{"activation": "geglu", "router_score": "sigmoid", "router_logit_norm": 2.0, "batch_tokens": [32768, 65536], "seq_len": 1024}
Below are experts of layer 3 (counted from 0) of a mixture-of-experts language model. Rows are named router (the router's row for the expert), down (a neuron's output weights, with its number) and show model dimensions 192-255. Each number is 50 + 12 x the weight over its row's rms, rounded and kept within 0 to 99.
After each expert's rows: a language model's description of what the expert responds to. This comes from a sample of Wikipedia text that the model never trained on.

# expert 20
router:46 57 46 36 34 39 40 77 35 44 58 48 47 40 52 36 44 40 45 42 71 47 62 57 28 60 41 60 50 51 39 41 61 48 38 61 59 38 72 49 17 49 49 38 55 41 62 39 41 59 47 65 45 55 77 35 61 52 70 62 51 62 40 55
down0:41 50 35 55 59 58 48 27 39 40 45 43 55 21 68 47 58 53 35 64 34 47 49 64 52 69 48 70 51 47 51 46 55 66 46 42 39 64 42 39 42 57 47 42 64 44 65 36 40 55 29 51 37 46 42 67 54 56 42 64 47 74 35 56
down1:41 57 36 70 58 52 52 60 62 54 45 68 70 73 59 35 62 35 61 24 56 56 59 50 65 65 48 58 51 17 53 42 49 52 33 52 38 72 66 68 59 69 70 41 46 55 48 50 46 55 52 54 42 44 44 47 57 50 60 36 69 47 59 34
down2:53 58 42 53 62 63 62 53 46 61 40 61 48 71 42 33 65 36 64 38 53 44 48 55 53 54 57 36 29 51 32 34 52 38 43 79 43 47 55 47 55 41 58 57 55 52 48 36 14 55 54 50 42 42 73 38 44 50 67 52 38 71 43 44
Description: Line-initial pipes beginning table rows in election and asteroid lists, opening parentheses, and degree, minute, second symbols in geographic coordinates.

# expert 45
router:60 49 33 52 39 61 77 71 53 10 40 50 54 59 56 62 37 74 78 69 49 41 38 75 51 42 41 61 42 32 61 73 48 72 54 65 56 31 52 49 45 48 45 54 41 41 75 53 53 50 56 52 31 52 60 44 67 39 50 51 42 43 14 56
down0:61 48 44 52 43 54 68 50 21 59 44 64 50 58 19 24 36 50 39 66 41 45 54 49 42 51 38 75 35 44 39 51 65 38 63 59 25 35 32 62 38 54 48 42 36 41 55 37 63 60 55 55 38 69 31 59 66 53 50 53 55 60 54 38
down1:53 73 46 51 39 44 23 53 81 52 73 41 53 60 58 40 47 49 46 48 42 55 70 38 46 48 56 41 65 77 48 35 39 38 39 35 36 54 29 45 44 50 60 45 39 58 50 57 48 33 53 58 29 55 56 53 61 55 55 39 57 45 64 61
down2:62 75 66 50 73 52 50 35 40 58 44 44 36 48 58 66 44 52 23 55 71 50 33 39 48 43 64 63 49 44 39 55 52 49 35 40 51 33 22 48 31 28 39 52 55 53 31 63 53 48 73 51 52 38 23 52 50 50 47 62 27 37 53 33
Description: Noun and name endings like -er, -ers, -ed in surnames and agent nouns, plus military and political words like Forces, wounded, Democrats.

# expert 8
router:43 53 42 53 65 43 61 46 50 31 32 62 45 34 41 67 59 54 43 46 46 51 43 55 71 52 49 60 57 56 57 45 51 30 50 42 65 51 48 48 44 61 31 34 55 51 45 34 45 51 50 50 31 35 47 36 17 41 50 38 37 39 30 59
down0:61 47 48 53 38 58 38 56 36 53 59 55 40 54 51 37 34 50 70 40 31 51 39 62 34 53 28 46 69 54 67 55 72 49 55 43 62 44 52 50 68 42 50 45 54 47 67 31 50 47 36 58 35 53 60 68 50 56 30 60 80 61 46 35
down1:32 51 53 38 45 40 62 56 43 36 50 57 37 32 56 61 54 62 37 63 33 59 50 64 64 61 46 54 56 59 41 51 47 48 54 60 48 40 50 59 62 69 64 50 50 44 75 61 65 48 57 55 31 66 51 45 60 38 38 42 44 59 46 51
down2:49 53 59 62 60 53 51 61 44 60 56 50 51 48 63 70 33 28 50 53 67 32 74 50 42 43 51 53 36 23 60 30 46 44 62 55 55 54 45 35 43 63 61 76 69 33 55 51 57 49 58 64 65 64 66 44 38 49 52 37 33 46 54 40
Description: Infinitive and complement prepositions "to", "of", "with", "for", "between", "into" after verbs and nouns, e.g. "expected to be," "total of," "learned to."

# expert 43
router:74 38 46 66 47 64 36 37 40 51 41 31 31 47 47 33 52 34 38 60 52 64 65 84 46 51 30 39 50 30 49 42 45 59 53 48 39 45 51 53 31 69 20 38 43 50 48 47 73 57 58 65 50 37 59 48 41 31 41 73 44 52 53 49
down0:72 61 50 54 31 66 53 37 45 50 59 76 60 57 43 48 37 58 53 32 64 46 26 40 52 48 55 29 31 54 57 46 52 49 46 43 60 40 41 21 50 33 43 43 61 61 37 43 59 25 55 45 46 70 61 42 65 51 57 40 36 31 68 67
down1:44 71 42 38 57 54 59 41 57 31 50 45 76 59 56 39 52 50 31 54 53 27 42 23 37 30 51 49 66 77 43 62 50 74 70 59 52 38 57 44 38 58 45 34 31 60 50 39 19 43 36 53 53 47 63 23 48 16 32 30 33 44 57 54
down2:58 43 51 35 31 34 70 62 53 61 36 59 67 56 54 44 42 40 39 50 41 57 65 41 42 54 31 54 61 57 37 72 59 77 47 34 63 43 51 52 57 60 40 51 42 58 73 70 63 51 49 46 44 41 39 57 64 66 39 62 45 59 57 57
Description: Head nouns after the or a possessive naming a team, film, album, series, season, club or election, e.g. "the album".

# expert 11
router:52 59 63 59 56 28 69 49 41 65 51 48 44 46 61 23 48 44 40 66 63 40 51 50 41 19 47 33 33 41 41 40 65 71 49 46 45 54 43 67 40 29 56 36 37 70 48 24 48 47 65 35 45 46 37 51 63 49 44 43 50 44 45 59
down0:46 59 40 48 60 43 48 53 46 59 70 50 54 40 57 49 14 42 44 47 41 48 41 66 79 68 74 54 56 56 53 70 21 34 65 59 36 48 49 48 50 24 53 49 53 41 40 62 40 57 33 46 58 59 43 40 81 60 53 42 70 46 52 67
down1:26 40 35 45 61 67 57 36 46 42 61 50 53 52 50 40 46 70 43 58 60 21 61 69 76 61 48 41 70 44 60 45 62 47 21 49 55 53 46 54 64 71 57 43 57 38 39 58 60 77 50 35 42 51 43 54 56 32 45 49 73 64 45 55
down2:47 68 54 36 66 51 77 41 32 71 67 44 26 57 38 43 16 54 36 56 33 51 64 59 50 35 61 39 51 57 58 48 63 46 63 58 69 59 51 49 57 60 60 50 40 44 64 28 48 57 52 60 42 31 54 20 39 41 58 47 52 56 64 45
Description: Colons after infobox field labels (Coordinates:, Last appearance:) and connectives like about, including, where, as, because in biographical prose.

# expert 0
router:60 60 59 43 48 34 38 54 55 35 65 64 66 47 46 45 43 77 66 36 48 50 63 37 21 53 50 45 33 53 61 52 65 72 44 47 36 57 70 47 29 49 46 40 62 50 52 61 61 49 46 64 46 38 60 39 65 73 50 51 32 28 48 48
down0:61 49 69 45 66 60 79 56 63 50 32 66 72 61 55 37 42 65 38 34 53 45 60 59 60 61 59 57 76 36 54 19 49 66 54 47 54 41 58 59 45 40 84 49 38 50 22 42 61 33 27 62 50 55 66 63 41 50 59 41 42 72 41 51
down1:61 67 53 41 72 65 52 40 51 39 35 57 35 36 43 26 49 36 51 48 39 51 30 53 64 42 47 47 54 51 50 46 39 36 41 62 56 36 55 40 54 45 29 49 73 49 49 39 61 49 34 60 71 51 46 53 38 58 54 61 53 24 60 43
down2:31 60 49 69 61 45 31 51 35 64 30 73 39 55 57 50 49 69 56 55 51 34 64 39 32 46 15 31 55 61 57 20 51 56 42 65 47 66 74 54 47 57 58 50 58 34 53 41 60 51 32 68 62 34 47 37 78 56 31 49 53 52 65 33
Description: Commas and comma-bearing punctuation ending clauses, appositives, dates or surnames in citations, e.g. "March 3, 2001," "Dent, Lynwood," "23 years, 60 days."

# expert 23
router:51 36 51 32 37 53 54 66 45 58 64 76 55 40 50 39 36 52 44 43 46 39 35 73 35 67 47 55 44 57 29 69 39 53 60 42 47 49 40 20 36 32 51 49 64 59 33 62 56 55 55 59 44 36 46 61 63 54 64 41 43 50 33 58
down0:60 45 59 50 51 63 36 52 47 46 55 28 51 43 37 46 42 57 63 55 68 29 29 60 35 49 50 56 63 59 55 56 86 31 46 46 66 50 59 62 66 56 53 26 38 47 43 64 44 34 37 51 34 48 27 61 47 48 47 62 32 42 59 60
down1:58 65 48 37 61 45 52 60 39 47 68 67 32 53 49 41 48 39 64 37 57 56 27 33 40 74 33 69 37 57 61 56 39 41 40 71 55 33 68 52 49 53 45 53 45 53 62 42 52 51 60 27 52 44 45 44 62 56 57 40 34 23 55 62
down2:42 56 68 63 59 57 40 53 30 32 63 55 52 53 38 35 68 59 34 48 55 48 50 42 52 62 47 62 80 47 37 54 51 56 45 64 83 38 55 69 38 71 51 21 35 41 53 41 50 29 68 37 40 58 25 47 53 19 60 43 47 19 58 56
Description: Verbs right after a subject, mainly was, is, were, are, became, arrived, also line breaks ending infobox entries.

# expert 18
router:64 65 49 53 57 43 66 40 46 58 51 33 54 49 40 61 45 43 52 36 64 60 49 46 46 70 58 44 70 22 52 52 63 71 63 63 53 66 72 48 42 62 52 58 47 31 52 53 44 45 57 33 44 51 55 49 40 44 55 55 52 50 39 43
down0:60 58 31 63 48 55 41 64 25 65 39 73 66 47 44 52 45 56 47 51 62 46 47 46 48 52 74 43 35 46 48 69 60 64 37 37 59 15 33 48 62 68 43 41 50 41 56 48 55 56 76 39 46 39 50 50 31 57 35 35 43 53 37 66
down1:48 40 24 66 54 35 27 55 38 37 58 58 47 45 34 41 39 49 45 62 32 68 38 47 60 45 64 59 57 73 72 62 56 48 40 40 43 54 58 43 27 45 54 34 44 57 42 40 64 61 43 47 65 50 49 84 46 26 53 65 54 67 61 32
down2:44 36 48 48 35 57 50 61 38 40 51 42 37 35 49 38 31 50 37 27 76 57 40 66 33 71 65 61 64 66 41 59 21 29 65 64 33 34 50 26 48 49 57 44 47 56 37 87 47 45 46 50 43 49 29 50 39 61 58 65 46 54 54 42
Description: Final parts of place names and surnames, such as States after United, City, Park, Lake, -ton, -son, and pieces of Arabic or Cyrillic names.

# expert 7
router:43 41 56 45 46 49 45 51 30 28 46 63 59 62 38 45 43 72 56 36 52 44 38 54 52 63 63 57 40 58 30 32 47 68 48 43 66 31 38 61 30 61 54 47 68 39 47 51 28 61 65 47 62 50 47 31 61 47 53 47 66 31 56 57
down0:66 52 43 34 67 56 44 52 48 47 56 50 45 35 59 40 58 45 38 55 45 29 23 42 60 42 44 57 54 65 72 46 54 54 32 25 29 47 53 45 69 55 32 78 51 63 71 39 58 55 42 69 33 52 47 40 53 53 53 41 25 50 61 58
down1:59 67 52 49 70 51 38 54 49 26 57 60 65 43 53 25 56 37 51 64 70 48 41 41 67 49 68 77 38 49 49 57 52 60 64 36 50 40 46 50 14 52 43 44 40 79 62 44 47 42 36 51 39 42 58 61 52 55 47 45 60 45 57 36
down2:47 49 39 62 58 54 60 66 48 50 44 71 59 41 50 50 66 70 50 46 24 59 26 58 51 63 51 33 55 48 42 39 46 58 40 53 46 47 51 68 25 53 56 48 48 60 78 76 45 56 78 63 44 37 64 46 34 64 58 66 59 51 73 52
Description: Word-internal pieces after a word's first letters (ev-ol-ving, cond-ol-ences, Rob-ot), plus table pipes and section markers in election-results tables.

# expert 3
router:48 57 34 45 50 65 52 41 60 45 56 49 45 71 36 52 47 39 27 51 38 63 52 70 33 42 48 41 36 39 46 49 54 58 40 38 61 56 73 32 63 41 34 50 44 56 46 40 55 64 21 39 46 50 38 63 59 54 53 55 53 65 36 49
down0:45 55 50 41 71 54 55 48 56 68 68 65 60 66 30 53 56 35 38 51 67 54 61 54 55 58 66 61 65 47 61 47 59 44 36 46 25 53 50 42 54 42 56 59 52 32 60 62 43 47 46 63 56 49 48 39 41 44 48 86 45 53 39 61
down1:60 45 54 46 39 63 48 57 57 39 44 33 60 50 35 46 64 46 64 50 67 37 27 67 35 65 32 45 47 56 39 46 46 48 39 45 65 62 77 43 48 29 40 44 48 43 29 23 31 57 70 45 44 51 47 55 50 33 36 37 42 51 44 51
down2:69 57 35 40 50 64 55 55 41 51 11 50 48 55 37 38 67 38 41 48 45 36 42 73 45 52 63 47 58 53 13 49 52 45 64 44 42 50 43 41 62 61 50 49 58 35 74 61 45 49 42 50 47 33 54 37 43 45 51 43 37 46 40 49
Description: Opening parentheses, periods and commas closing a phrase or name, e.g. "Odd Squad (", "rules.", plus second halves of place names (New Hampshire, Real Madrid).

# expert 41
router:37 72 52 54 51 31 41 60 57 49 60 23 51 64 56 42 64 72 59 75 46 52 67 33 72 47 56 34 35 49 43 53 55 38 53 57 82 43 74 59 59 52 16 47 72 49 78 31 44 42 48 74 49 44 36 30 47 59 53 57 48 48 60 55
down0:46 49 39 46 58 43 72 53 42 46 84 44 59 45 46 46 65 55 36 61 33 49 46 42 44 59 45 51 50 31 65 62 51 48 61 38 54 44 43 60 69 61 52 63 26 60 71 56 58 60 51 34 37 48 43 54 60 42 70 40 46 48 49 42
down1:55 35 63 41 38 67 44 54 45 71 22 45 40 58 43 37 37 32 61 41 33 63 55 53 45 45 40 58 53 28 45 54 47 55 50 36 52 32 28 51 58 31 47 43 61 52 52 34 57 45 43 57 35 73 38 48 56 39 45 56 55 51 55 57
down2:59 38 49 48 30 48 65 44 63 67 59 69 65 25 44 66 47 33 72 56 55 66 42 56 52 34 42 32 54 55 54 46 37 35 49 56 53 65 62 66 53 19 66 60 61 40 56 39 37 53 27 30 63 55 59 40 51 57 49 52 39 33 53 51
Description: The word "of" after nouns like date, age, part, percentage, as of, plus some word-start fragments and mid-table numbers.

# expert 35
router:44 48 53 40 63 69 42 40 30 64 42 34 42 45 57 51 32 45 40 34 57 56 52 53 44 37 46 41 48 40 68 26 58 63 53 57 35 49 49 64 46 42 48 45 47 57 37 54 42 50 49 38 63 48 52 59 39 81 46 50 55 51 43 44
down0:71 35 77 43 44 38 58 51 59 73 42 49 48 25 36 39 62 33 48 37 52 51 51 57 44 33 75 36 42 69 36 79 58 65 43 76 59 56 52 55 47 44 60 58 52 44 74 69 33 47 39 49 53 72 47 63 56 41 53 44 33 61 40 60
down1:55 49 71 52 24 64 43 29 60 64 72 46 46 37 56 60 61 71 47 54 56 47 24 57 31 46 46 41 15 37 64 63 47 51 65 47 77 37 51 61 52 50 46 54 50 71 39 25 46 70 20 55 41 62 51 50 53 60 31 43 45 36 41 46
down2:59 62 57 49 52 42 29 45 63 40 25 36 55 45 54 60 60 41 52 61 51 65 55 42 45 40 63 46 48 44 54 50 61 43 57 53 48 57 67 44 46 55 46 43 40 41 21 48 51 59 65 51 32 50 57 31 55 62 50 32 64 71 51 55
Description: Capital letters and pieces of acronyms or codes (UG-C, U.K., WRX STI, 2002 VG), plus slashes and en dashes between numbers.